{
  "n_experts": 32,
  "d_expert": 48,
  "d_shared_expert": 0,
  "balance_loss": 0.00474,
  "balance_bias": false,
  "router_cosine_scale": 14.0,
  "vocab_size": 16384,
  "norm_eps": 1e-06,
  "optimizer": "muon",
  "batch_tokens": 32768,
  "seq_len": 512,
  "train_tokens": 269400000
}
Below are experts of layer 2 (counted from 0) of a mixture-of-experts language model. Rows are named router (the router's row for the expert), gate (a neuron's input weights, with its number), up (a neuron's input weights, with its number) and show model dimensions 240-319. Each number is 500 + 25 x the weight over its row's rms, rounded and kept within 0 to 999. Numbers have three digits each.
After each expert's rows: a language model's description of what the expert responds to. This comes from a sample of Wikipedia text that the model never trained on.

# expert 20
router:540482501481479490510513534513484498526503527484491520458508532476491483521508505564482497565489526538511465495522580508497471455497492495473482500520481564508467482478491496481534465521499499515512460543479472472509525487520481503456493523
gate0:532464493482479494466459497499525503490478461486494503469496517483521500455463475471552501515495468496518504482516469510522513530467522497481540515489474488524511511480460511480511500454492413493499547485489504492493544489458464502496502505
up0:496475503531490513505494505514461482540502491536541504517462492516491496481439535516487477526490471506506433496533506454471505488480516507475517476469498502451467501519583509457511524506511517486520524460522476460517488490500501513521490483
gate1:546522505525508459502473507516511537520499472499441489531478524492482491524474509481524514527512500502542437517516544498498490435543504487504540501503472483513484485456458477463493497517556513519427537516550477431496515477501514504523509465
up1:492518551486478492486480483521506507493553505510513468537538519477525514496475514477512503471469489501503476511462497481510486515535494458529512501557543514471517490494473535483525519494460504516521506509501498485540483518488501497489464503
gate2:463488493446496473545497505475503469498447470492465495473500478487542493498475474496470516512521504506506536478505534522500493477514502502514489463454476482497446477501500515531488481488531472543485520478515523472463483462539493519526482498
up2:523497528532493488477472466506469540489446471538499505475528498509543461505512516515478494514543505547487512531522488489502524479465553488503510539515475527478472490505504552478488497520450483465487468518510463541511508521464475523465515516
Commas after names, places or clauses, closing quote-commas, and == / === heading delimiters in section titles and lists.

# expert 16
router:509488468523469456502509526498518508518475505564467509483540510472510528499520520459513503504509491482505529504530447507484517563482543505485484469520504502473522510543503506511469509529521516464471487535495490512491510483514491513432516547
gate1:468519488510481479499464519480518498520499532479501540510558543485497460504522529466503507520489503491497556504488458461506491561478507487486502463488503559507462496483485525472506488535493531479533489511444464503490497494506516524476501516
up1:485527486499526503469490472503492480516522463515492546476475504511508519492484526470500487517497485497501491483526476495487519511453542521501552478519524499504506514513509537479483460483538471503498444479498502479466503479468491490480469526
gate2:467516483488464454505468512504543533535507501517476512487521482521494489539488525437515519517489514479520502527500503473511521522493471506503519491546483516496495495537489486507511536522499519456488488491494505468525504538506507477495526525
up2:493518515506518506513438509526512481475501479489502474524509473524480504475478491544505523515503492522478432486503466479492490500490503515505487499519515455534580487437411507528506483485520496531506498485529502525501482513514497497515501463
gate3:478485486498498505503456521515518510498478484485460503513539532483500508451542499506521497412489474497492495471476459509520494509510542504484526474514438526487499468500477513489520505484498438531480472495519475461462516477516534499452486544
up3:514508539485507464499492494479516478456468474505524480499493450499485485479551489472502489508511484488492527513474505503533507492469487503546528521545513492471512484472521523524486545497509497520443540490500485474547523484507509466540531510
Coordinate letters and symbols (N, W, °, ″), compass words like south or North, and district or place terms in gazetteer entries.

# expert 12
router:502506523479502489484522471538499517492463509498476481539428551476527508502476483473478465556543478519537445479521465490531476475548513503433463502522511550507506483486464501528482531474518501505556496496467444481484461482482515505460473405
gate0:487539484474495487461468492494486510502479468502485475521487535523499508537507526516498494529518485496532522489503547489517509498515487497486483484528547531509551523514464396472532495509521481509474523496495543481534501528473488482481501491
up0:530521490477478537461522554504528511482467487466456541543496524470547541474519526501521448520486495519491463497499541485538535502515502527467533480488498502497418509520520509494498510492530477489504494522518521521486461484522511505498505529
gate1:497494501501502505521519521482509521489527505511495470482467551512510498492472487469493512492519508487503483510454488482498494499507459457495464503524439530467511554495484452471512524485507479483540510453511444479500474453468537510503491453
up1:514495492495505535503523486497513519456512526471542479479474488559493509502549495522514529527506527519501496486478539520480509467465506494531487532500512517545478508475550483551504529487535480506487556499555468487471490577509490525531509511
gate2:468538520438500517499534487472518510540519522510457498501491521518516476509503509484502494485515481490482456513545468491471484515454419546504473444450495493504517490486458504517487477488501498529541464465464507462527488473484520491468479520
up2:491486485506494479501497495527516472497525515531520512474476521529522522512455530526501459525520470496519441508486470514461494498486520499514485510480532520505520500509454505517474498521492496494523471517476490488544471470492498479445487491
Auxiliaries and verbs after a subject, such as was, is, has, be, became, died, plus scattered digits and table words.

# expert 5
router:508530556526493504474491472504503516492542524482580529480492541496530501504478508500505501516495530523472440494490461511489486528514479490519485496507489493496500479445511510502514490504534466535538531513504512543487500466512479503481455499
gate0:495521540447465504513482495473513530455496527478524547472523531506532492489485509534481526544511541527491511519539521503514502507510503488477513489549462501491547501469468518464523484504520499537545511528464476474515551522505489511495456518
up0:518529493525522475493460457466522508467494510498506512479538474501505483479485541509491529455498537553491527479512495528482484583525485499493498532495547487544507493501515514446508455486483527542489460488475499530518466454478489512485465451
gate1:474533497566496518438521506513494506486514513486502506489446508497542529488530523527479496503473490531510494498511523484508505530493495475498485521496511471493452510494546510534527498501458449505449486496511495548478474483492457535486468517
up1:540526495495532477513518471503488506508510464492514511464538518546488457516516518529488501475481540511492499495486532483481500466495505508503504513511544500494437523504504497502493471449514504521430441463511490488491522562491508465480566465
gate2:526492481501511466515491476492516461544535458498498472484527484491536522531482470450498506490511486552472513506486531502483485488526512474501504476524449469470467473438470489503485494498529495480493521479503499486482507492474488501521486510
up2:526541446511491502529517468478515542460474526521539596506511472513454494507520549490503498498509550504548517492499492510504495525499514487508424498505535539504467488532559483458503535475514495489545493493533487510461505516523479533514475500
Mid-word pieces of personal and place names in sports tables and biographies, such as Isa-iah, Do-ha, Wrox-ton, plus scattered digits.

# expert 1
router:532495554503479519512510500491516493502483499513459491518429517508498498499513471474484509408487563471486536501509520530514487524518497491506447514516503470513415494500461504546496497536519473496516486497501509494505486459537483530501470446
gate1:485545507513493492470487506511521501521486516491466531492482499530496512485540487465470511482481516481490469489497514448494543533466470489566518479472479503496472541507482510523498552489540513507514534479478505485503502490506521492540470507
up1:487514503501497471515488488491509500460499495462441467449493514512484486500585464469526574499483464459540494509489497502482499517519472513465546517550447452479473507476493502463513525534530494506491549517485487458488518509515554481491496537
gate2:543497481490491517467504470472494536529500507460504499486517498502495469506504514497518500446506478523465510457522498510486505478482516468545489477518460466519472514450519449514493507466481487495500491487482524497493476491458563566534492514
up2:503503504482484502468517521509524491480532520451486471520491460545493511501501484449505469517541474474431503485514507537510501473489505508492462475497556546495476494559525486546529491514527528489437498541480517484534546508491477463494500487
gate3:480536489498464508548504547502529461458492482546460550517478482505471505485491433434475554461457512482493527511492559496490490542440510518483547492507497494484484504489486481538497497523502443516448512488524533495468453496503509493485500471
up3:511493499515505497523460489487533461487543523523549521544509467548534494473524514496527490458454505516478542507498490509486516485491504478528502547497492497466520513461558468481478536473495510476457487489496534515477542514501473509506468513
Sentence- or clause-opening words and adverbs like In, After, By, See (also), also, plus table cells in results and medal lists.

# expert 4
router:496499486489494458487514511475442501518507497507543521506511525477486508492499509490499549468519505514508524525489628495503499525515495517471457487493470451512512504481498508522553523477539504484521499492474524507498532501513480509497488583
gate0:520528511498530489509479478471462456512491522481525502504536521499457538488518465529540508514494523480505501534501548515498501415492480522462473509494472451504535537521483539518500486511555497486518523473529536508486530516504491488460499522
up0:505510469499558493502530519486434520491497503513536506469524518473514474482500517495527510505518488505456516514524546514491506491520489549520484532463448499495442508520539464513486486514478529487490524474498518520476503488519462468507504580
gate1:497474544472464464524482509504468508540494477472477506479546502476524508510481490547531545515490498517462511469509478504504517489527493493482489506453470432513463546502525432482553467493481494465548502496467476465541505515507503502500490478
up1:502506495512501474497502510525501525490509517536521505502495485522464483506523499476476457459529463529489518501512505504472486476537506553488499441448492518514442496552505500498483540525523471492422446521504540473471517513485525515541477513
gate2:513566500472506494493479509481492515515446479506469501558498519504503503494540503503499487509552516495511452480479527476485504496505506491505520453490488521483400494495488466502478512474507504443506482486495518483504524501464457534531527536
up2:501481517509517506513477506512554551446499515518509453491480511500517486536523461512493498521504530502465469469490442457537508520466474536502494498490509443464494509447488468468475514524531487539453501506524469491517481474530489477535489490
Line-initial heading markers (= Title =, ==), first tokens of table cells and list entries, such as country codes, Bronze, Alberta.

# expert 14
router:455477512525499512532527488504485492482557501523467502475450497481486492512496482485509488486519496489492483504510523490465540583491519488530456462530447404497497503496516504484485508529511479488532477536459503501498485426503483510503493547
gate1:434502521544495513529483537489528522540515504491486548503448489491511479526492506513539500437496519476477522483518494513441535527477506477549486465536437438492504524506501480491521474524474508465498479479457508545531464513530479489463499527
up1:470472534508516520515449490478570496492459503502484532504479492471496529517522517492498468536522488512470506510511454509519479484507540482493501486503523484516547514470510499530455502508530518477508472469488537535466493497503511514513467509
gate2:510518476502483528511471442508463490496512496474441501458527509490497485500506496503493520499539498502492524524510497501475502513518534516486484480537445425495524544517484478487528540487492505527514507497512513500471482470519510493528448540
up2:511544531531522443473592492496559469491514515457485508516549511461544513527486482468513450516495488542454445453536490475437476516518462518527501508533496473513513474477543513527479542492477509507496456547497499484513505513527481445529503554
gate3:475513522554536513483520485508472512550514506501459506502493472527497465529499500451511497469491547503511551486551554467517517494510510499487502487509488476509437481548487497516491515504474485503509499494524502520532479495525495547511505480
up3:451478477529461498514478499479472485537503493525450422514449504517504507470456440445494489531492508498495500501501540486495484524495449506453509483505489517530508530487481488489471506510528469491533492513549526432498499506444497519522477447
Leading digits, often 1, in stats tables and career totals, coordinate byte-order marks, and infobox field names like Valve gear, Structure.

# expert 24
router:496506488483522461509485490483490532505482500470510506480544466489498484515533469462513510427435488480456564518509526471511516485481509523562502521486505545526488526517510516522465516506478500521467498473537515522469553508496497496482505541
gate0:503513562473544478501537495440546461520457513485527489514518499517543523508532464512531446482562517465538474497498500485508518506464453503500537513537494513530513510452477515470527489508510483526457484517503496498520498525520498477545475497
up0:464513474522445515494503481497478479475499517496497491472493517488476458532452538524463573492506543499491509517505495524490504503507507478455491473500477515510493493535523462462483510497527498486501497491503463460519502535477510533459533480
gate1:487526471547481513532442529529491474473546501518492490524465514482425519489517513509501514492438485473501519501476479497512508515512503473501525501515457533479541502514505471528527442507516535467472537505514483490491491513521479529500492532
up1:510496512477491523481516497471552484505525503449481520505527534545482460518494484478459508508444479489495455497492508462505474515474521492510457453483521507527508504519525531548512500527529469487553497532529507479485518552494531467558481504
gate2:516523505510523521508512505471506514476468517506508500533510459489486524495535469490480485518490474494500470484515501501513472501486534515530520517466575528504463475494474537457523538521494492476457513536514504502467519510512519494516527476
up2:516460476488474523464524513498509507523514494533481457470501496480516515505521484442497507545514520479499496496454519497504489473489506516509547498497463487490566476485505516516500530472486491492482517484511485531466524484574498508516557509
The digit 0 inside numbers like 1,000 or $90 million, plus word pieces and nouns in economic or technical prose, such as increased, networks.

# expert 17
router:444508538487469498516507528512494522494510512497534486522468503508520512508462492495550528549474528536522461484474473521472533537490493492534476501495526499494507517483516522490498520494487467519540510534489475531525533499500508520507459462
gate0:529469533507492469514518531496476480491517518481534494487513481511483501532477531509515504509490494479498471526489520490560498449492493513522489518476458499484488435516533436500549526519469525483483544485538472468531496524481537497515538547
up0:486495492490500467459512515502520533478471515519546450510485538513548497496504495525523487470473490519444501484499502518453503491488472514535518519529509490478478502477483510523463476484465521491522533516484509547474476502442531531484518466
gate1:461495536494501485511497493527524527494518507459517494514519528488501474541499510522501512477539527525513500490501504513454525550490543503531483518534503472486503476480484495509484485501493498498497498516506525473522500504496498519536507536
up1:478475470476521459478501511510473511520514474482515509504499462512516507473446466498439483464500530519506487470506471501504527520479517508511516529476462432478530534500551510490532489515501510503456461504480460488493528524474459454523527566
gate2:456516514477493476537521548497550496476484525488485502509511512515472514513492493495522498520507510501536481466498483559512494508516516496503510502523506501486519472513517501488497473505482494520547480537492475501466535539510492472562562465
up2:453499527502488510475514489542494494510496470524471502524511505502500490503485515486453531478485493491503465495505501519561527486474467510494511504470539531494527502465448486488482510483495486516475461488506482477514515496510518494503495456
League, team and competition names and codes in sports tables and season text, such as Cup, Championship, MLS, ENG, Panthers.

# expert 28
router:479521512499527494469493468503482477478488496519521519467504473528489536495543478486479486501488501489507494513515489504486545519510573469476517507516521484504494505501497470529459510527493505534469479532550510552447499508511481531467523476
gate0:489519509492500509490527475515497455531523495496558483489499486527533518516526516521471513508503493488480501507502538507548489505469533482527524523486592528490454504498521547496496487540495489490493499511475520485507493516432447521502518532
up0:470491461489508509494523464487542474510506501516466498508478520494504472505492496498514492584470469547448488459504601509484526469494506517512525519515507511501533457481485508520445487503465532467496446528463466485502492488502522520476483461
gate1:525542512498499482471484503515529509517532511500499500464483520470505488498508517504481493492481546524493574519492482488476475522478511480474524533498484503495482456431487485473478532478500511515506508522567508524479465547496490513449524477
up1:516511429495542509513489515531493478478481521485454494478493541523463516561539496505502489491475469496501530494518459547486469481515506491487495469468492510476482487468485492510491588488505534440503508481495521510473537510541517504483523522
gate2:508539513485513514466510464523515473482503495480516513483444511493513525512511484509472483500494491535495495519550478562555498510465544528524501483517546537483512515493524466483494504483453437511506483527511506486496526478496517515481477443
up2:490494454517508501532500497515515474498458479472461497492536461485491487510486488484458533468459514446500526539495493504547475508483454520497506503508505527496472502510479483535522530506521476475498510470525514464492496493494520491484520536
Apostrophes before possessive s, the digit 2 starting numbers, and word-final pieces like ers, ors, ons, ae in technical text.

# expert 0
router:467482477527502503491485480503492495517491501492481496472475513505501524481497452487503550516525510494532465489535437484520488464533481493465472483513490547511516469534488511545488491501570486504497516511517479450481532567510476505477541523
gate0:479505510504491534530487506512520478477515499498481551499509516509518532556465510517462617502519514498488478485549530503498504500505507541554530519493477500506496531550521459498475502492522526506491521501448520462484513509526505519443481507
up0:493506518488465493517537507513457542492474475482525501486475504548504491519491494492475538543488546537477497439501478555515503552479519536511513516474489541502500552533465525515508478496518537544548496515477502501490494501523495514506504505
gate1:527502511492515529508486513509525516499506470527484528512467492467551458469501483531500501543527478471500492504509509507534524502527504503420554503517483507474494496499507481500506520465515472485490529488488491456529539514471530488523507484
up1:521500535520484516531535508490491477508486506477482502518523540539513546482527493512528503458502518497490499505518526501502538481462517465525501444481496511491481528494500483486508499461462542497525449507533467504500501517493496478565497461
gate2:559518469501480529481547504529498526509455539496455508493544473524480482478519476523469453530446499502446552512482515507518487512491508501496509539515482490463465515489477497488473477498545484483481488483512492489522509498485526469538528514
up2:503513470497491479492530447500516549503491500464501481514506496506527461516481527528492495525501513542474464475484495485530523486499529502528482480528528517488486502500467469537459497508480522484480524456485553528473497508515496462460493553
Lone space tokens before numbers, especially years and table cells, plus first digits and counting words such as two, three, following.

# expert 29
router:477496538496471458482499501492513524514512481503536506517462498492543510529505475509515501504539494533488431488533512502534511533497465495500480510420495428477470471485533535503528500486534506536534519511485475514494526459506459467504468572
gate0:470470496477499512519497485500507507516543562510467488519487498462505527507530487506526518456458480504538463532530538489486495495482520500534477505517454447497536466471488476482470512524502536476537485537505511499465532471487525472504483538
up0:539507509519456508508481494513467468497510466505558493501505486522525489469478504525480506524548481485526482506468499458464462511538511521515508465479559443468504538507501475521493481486493492524506477562501471532491508508499505504527524520
gate1:477502459483495513487508525534492547512498512476462515500456556498550492499546509522482500478521485493509534532497530538494491493500509518522509482503445502471542522487453436508517467507466505521442480537483478472546447504533481474494549477
up1:504485502481489523473507469453483514522431518501461482512489502514458550500528481517498507510461511502496471500447537526537491494478505492512529471478552485524532525485497516525507473478502512464471519490531506488504512536515539473491531486
gate2:453498518475433488451522543463512488510522550412506509525546531462499472467481522491468536487502495551490504486496528485491471477500474475500505479485475487488463483484518484493519513460527497491508538481465468484514498559504480505518438508
up2:528475493522473535516528482505469501495509509473526477505531526510496468463454495496474504507518477522460502495496490475497491501538493501487484468473562518534464496485519530458472494506499526522490469475482536482540539496473500511512506435
Opening == of section headings, sentence-initial However, and nouns like team, children, ancestry in season and biography text, plus percentage digits.

# expert 10
router:511524508506514495501491492454472531513479503479510521502505464532475522486537502474509470466468503460495499493511534477523517505510551504535490509473544531513417495536524517509489486514501518512471515479538568536524531519474473502507484513
gate0:522501470505480485483514526492544513528550540517511489535499557455505481450503526498507469488505498509479538518514490475537506546500497537513524528485567550531465509514515467511500500500489546526477477489485503513529499483471502535491460477
up0:503475470534495469496510504489492506465453441462504490495502505481480436488523504531498501503547515463499484525456543514501515533502493471497518490524566531499547489460552497500505492501485465482432530471510508524537527503496512522504502503
gate1:530501462485499508513470504453510472506528515516505510456513491517498510497500479500530471476509521504468535470503526511530500519548469487478536534487467539472501516528474520505474493468515503501471476505523535485501486509491479482511487483
up1:472479517489483489507511458443479500527510511510471493507472515501499513491523549523503526557495441508543475488431516517529486517558503526473512529478507495501523547508473485502508455491469521496489524493488500497523475494550499484538515514
gate2:530511515548544510511458519553498480512528508555543507535507517534532521493465477540483486494551487474497488518569504469468481557484509519509474491490468522457476527477498490480528507479480468509484557511508512523502529480538549492512493514
up2:472491475501489462526514508521501509499499514547548527491481500502481517518507521529509495477475495477511473464521513566460498491459564539523513493462489478447530479502478502536518495482471497536432434484488471490509456471480479529485515481
Opening quotes before quoted words or judgments in reviews and claims, as in "uninspired", plus pronouns and comparatives like more, less, you.

# expert 18
router:539465488483512493474489465476507556541525467513514460511527488511495520529517504454536500574552509462503493503493448481466516481471489527460477465534515529479513495473505546519513518509525533521495538469504506548470520493531484513491541469
gate1:514489460512485456539512484537522499517479520517562499496489543510483487462484480497508480541490533509429486488517456498492512491531462473502489523523486500500494471491494537518477524471529477454511524509488479528489487455499512523532474489
up1:543501545475477481513517510535486483523509532500469545491466492496463488477444472508465504476508510496486512495474465501566437493495507513527524518535548483491492500500500465513459483520498510503504497492541511453500494503480484548490516498
gate2:530495524508548501483487509463521486497487541499528508493526492492460526513460504497474504521499503538523469491511488517523518552514481471486542469487463523493518479525559514530537494506534505520536532483491473495490507544488512518501477525
up2:472531493499474472514488497550488491510561498496478521498471525491526484458504464500552470454513481511501493492495523499554501473491475529483488519516528436493540500484431499479494490474492490480485517487535509408508496464503538522546521543
gate3:517536494497483476486513499470497522498493516472472488523496513528525513502468498493491520491478502506508521460522532501506477468484488496511501481533522542465507528499519477471500529474464501480490506517502521474493488545522508476557530523
up3:526497465490517503486489473517499477513470467493544487525494509520478509478527518500513514556493480467482457546500495473507474454460422486438518484514511571462505503509541506489458534475528501480446526434455469472471513502522489528478500484
Full stops ending sentences or abbreviations, including "). " and quote-period, plus wiki section heading markers like == and ===.

# expert 15
router:528518476509478474499527491492495507484467513474457502515478524476496516498475517516516492566480523510518441526482450505472500499520510476452497491499462499508553521480458508486497515517480457497504495526526473455492467495500526499481497432
gate0:476505475496506560511481568475488483493475495484495530536499517518470524444501511472485517525452478524523497481536477475486465414505488508496541506487521566499541538502465500594528518485496501468488497501470461505458500491470516468499499532
up0:453517545503523528537497463503506532524471506483544504508506515486493514522512480500530519525542533505474496480499497535474526508517485464513468478477486509504467478495492547495547508493473551525523479513500520474534532530533492512514479518
gate1:511505511495479504487510489476494480524454487501527531461456486497457493486502468526473494544497522522478564498522490504490489484509479459512429443455516564490538529502456523465539482492465465456507487505549501520459478507525487430450537519
up1:471491447493494466530466510503473537506501510505492461487567511539517498492503486493472484516480535476475478472512513480520476485485486521519482562478509515506456491524497452512537509511520517521482485485530524481484544485471520526528509515
gate2:507501485488479490507529527494533498542477513504517485526532507472540521509482529487475493516518511517476476469492455501506468442497522475457526498473464531546574498533511484526514476518509504520489508496511475469483533527485501498512477482
up2:501503489514487505485510526544518505553498503507529482510517521488549487536486540511457501490537491464534501498480481532470490503505464489502488517504498515529524543537493489494546471487492498520496512542491481503492513538453515521502497537
Inner pieces of foreign personal and place names, mostly Slavic, Germanic, Chinese or South Asian, such as Kežman, Attlerud, Chih-yuan.

# expert 3
router:561465477490517503494466497503494520518442492521465500501443467478519513539527492471526522515511501505549477503554500509504470499505469513469530482497492489497515473505477517475470504505570506510547508487519519525462494513475492527511548479
gate0:495449487481529479461455530502536500505517510520474523536550478543474559485511470470464484498457519549500480466506504461477513522484505545476517505488531533475527526471524458521468483502511516531538456502478517520507524515497490531514468513
up0:487504522491541482477485460538564512479518504505479503495524473456497472540534464511533469511441492500520495488476498453518548485550476503499495490498533509459511451537520535544483527491474525487542482529491496470513499527493476487510483481
gate1:480489477496490527513482497492505544554482494485534504485558516495521488534508529506486499457511485494514555481542475492431531529485451503505543513487514578464582481500523515490471525513458545517515508483468507547491470509473523518533495546
up1:521505524550485562532505503482499477505475532544565480533473530530514522494483474480538520458484523499562518516498422476550525472535504531494498540520520581515451530498571485498469507516466498504461483521498493466508518508494487482498509460
gate2:485503493501526500493533489482503491499478499531497518436503541508514538524500502471528523427515515488470520482503496483512514507503477490488508507495504477456440549510449508496506479477476500523474479497493531516481503506492498537502486488
up2:522496490517514425500503519507454522478483517496515473470474477514506480546475515523507475492485498483497478477502489501503489528460504512490528505488506509509490530493510542509481533505532509496478526513512500474487474478457505520547477537
Pipe characters that open a table row after a line break, in track listings and filmographies, plus a few word starts like born, de, went.

# expert 9
router:501480506508525486488437482513470528499526463525536495476483503494480506530521465488484530532458471532492486504491497511488471496490498497491501493459532420492509469538558523480508497482492465500496460560521458519518473501537494490529491507
gate0:522502528517504526538483519505478500469512504489506487523519490493541492542514515554497508464493477500524476502474536499466504486474527500539500497479427504525598492483520482471507529489470481510508527491494482500531532516510529520484513496
up0:491506531504550495536469520494508506552441514548508506485452536522545483525416530453496514493455514508518524486484425514541505497520504499523494518455505552486565491510451512518529484508519495478516540531533526480502489516471510491489477482
gate1:494525551507551545522492491469476489481473521497541502505518462454496514511518498488515501501503497483479552508501497474581519533521469474500574459514471512497543502493546524525491498479471490510542505473510505508463515536510512486524478490
up1:534490448486526469539486505468511504482496532495513480530508492522503450582442499487524539498529512522505483508480515487505495443468507499547511486505450488494450487505494557516484515500510493511540501470499552556536520500461499509492534503
gate2:456515543484523472480478505526471514525506484490493495482467512489465498466535488485466492551491499459516497483487544503547487468540488525490566537483447537508397504521511458511486488491505491485482512573493502516487516510494523505494533557
up2:518501477486519516498495510498458504462537496525498524479474513495490497469548462477541484460465514522465522483476527469526508517490482497522470484473392495508499513496522533518515519498548487468509547467561538500521481482527516544531473590
Space-pipe tokens that end a table cell after a number or word, in track lists, results and census tables, plus semicolons and closing parentheses.

# expert 11
router:478483530502543519476484487517478469482513495469532478468512519525477512484514517467520514483498460482506496512531490502512515528503554503538484501542490508504475520521527505504467542515428477484464527486528516530505522476549485501464475507
gate0:485484472477524489498489532502500528457462489483531520519525500513484481462515483458522519560509545518526512509469485487546491485467509481499505537533534525495478497497513453524492540477499498480473536492500500526477543492541492518491476516
up0:471506522477512556482492529488461455502480502528527546532482512471520537530475470523454518491442496486505504485476496522512467471501499534499500483473460519509477520498499476508449510516490508506514496534478449486475466468491555561504520493
gate1:480525535525507554476480510474538506519537451506516491521478534522524523477499477499528508542494508503527521533477517504530527506504512507501518539482577516504470526545467480419513485523477488524504511488483480510489499497501468555503521526
up1:481500548509512528467469516495527490526507483501534489493507476504521545479531456479498505512489511491492482513463558482531512549525551486519521462473492521484470517472487435494440513539462508522477516514511554504527542497512487561482530520
gate2:466492542523502517512453506498533477483558489516529485511511503515469500475521490485490492443458490499482511492472492548541485550469545553531594473491542520502465448481506485540508495495483491494485514528492500478498502529475512515498520448
up2:519525540513512536524533492504488511531533508504537436504510497513558488471468517508491511513482497513514493522545501483476528495479489561506551523420479478529481476522486506516489515486499476559461516468498474495508551479503483491537451527
Inner pieces of longer common words (th-or-ax, conf-usion, simultane-ous) and nouns such as time, end, period, war after articles.

# expert 2
router:535476505487537526485480487512477535503511451483515458509446481489535483493479442482522518556477498491499437500538541486491508474509459529487480499487505471460513508507457515511429480514519517500557482508487528482488490478500466473495531468
gate1:509508538501513503490505530491524494505501479498495475489435465484488479483498498487492544470486535496512514498493407511477486543413472496523474480497511484496541493501505487496491487486436503503478531482531482491482522531478496481485541446
up1:482490542496491451511514517499503516522529482520476493511471533487535475493495525540530489563484487482500508525510518497538490528495484523513502484511475425500530481522504515495534531506516531513482492511484487455492497507534504485512531553
gate2:517510457494507531516508505496541529507511531497476475483515516514532481507498500523505519452457491506482551486502444485456478550520503479562453480547522474534518505528510505532482520495506481500479477504545516541500483483497482479529485519
up2:485514514482481533501523490487507496503506501489603526509511493507494497508496490474474492492525514502511475480489508506548502466524521505485540505477549523497496531496453486484516544493474497552526482488528475553511522502502481453518482530
gate3:465503491449479512531491490518529508501499484500504507449502483481543484498482542496496539492551514494525487525506544485501488452522527493524554507488455510462519524490475488499520491507522490498523536474487460536486498518509545476513453447
up3:534496504496515491494464519511477481521439530487513495520532513504506453499484527508487501555475548493440509525502498512480509458523516532477532524547488508523502507502542461509510502517470501452487507486517501550536475528507499503504485525
Newline tokens, especially blank lines before headings, list items or table rows, plus sentence-opening words like was, is, According, In.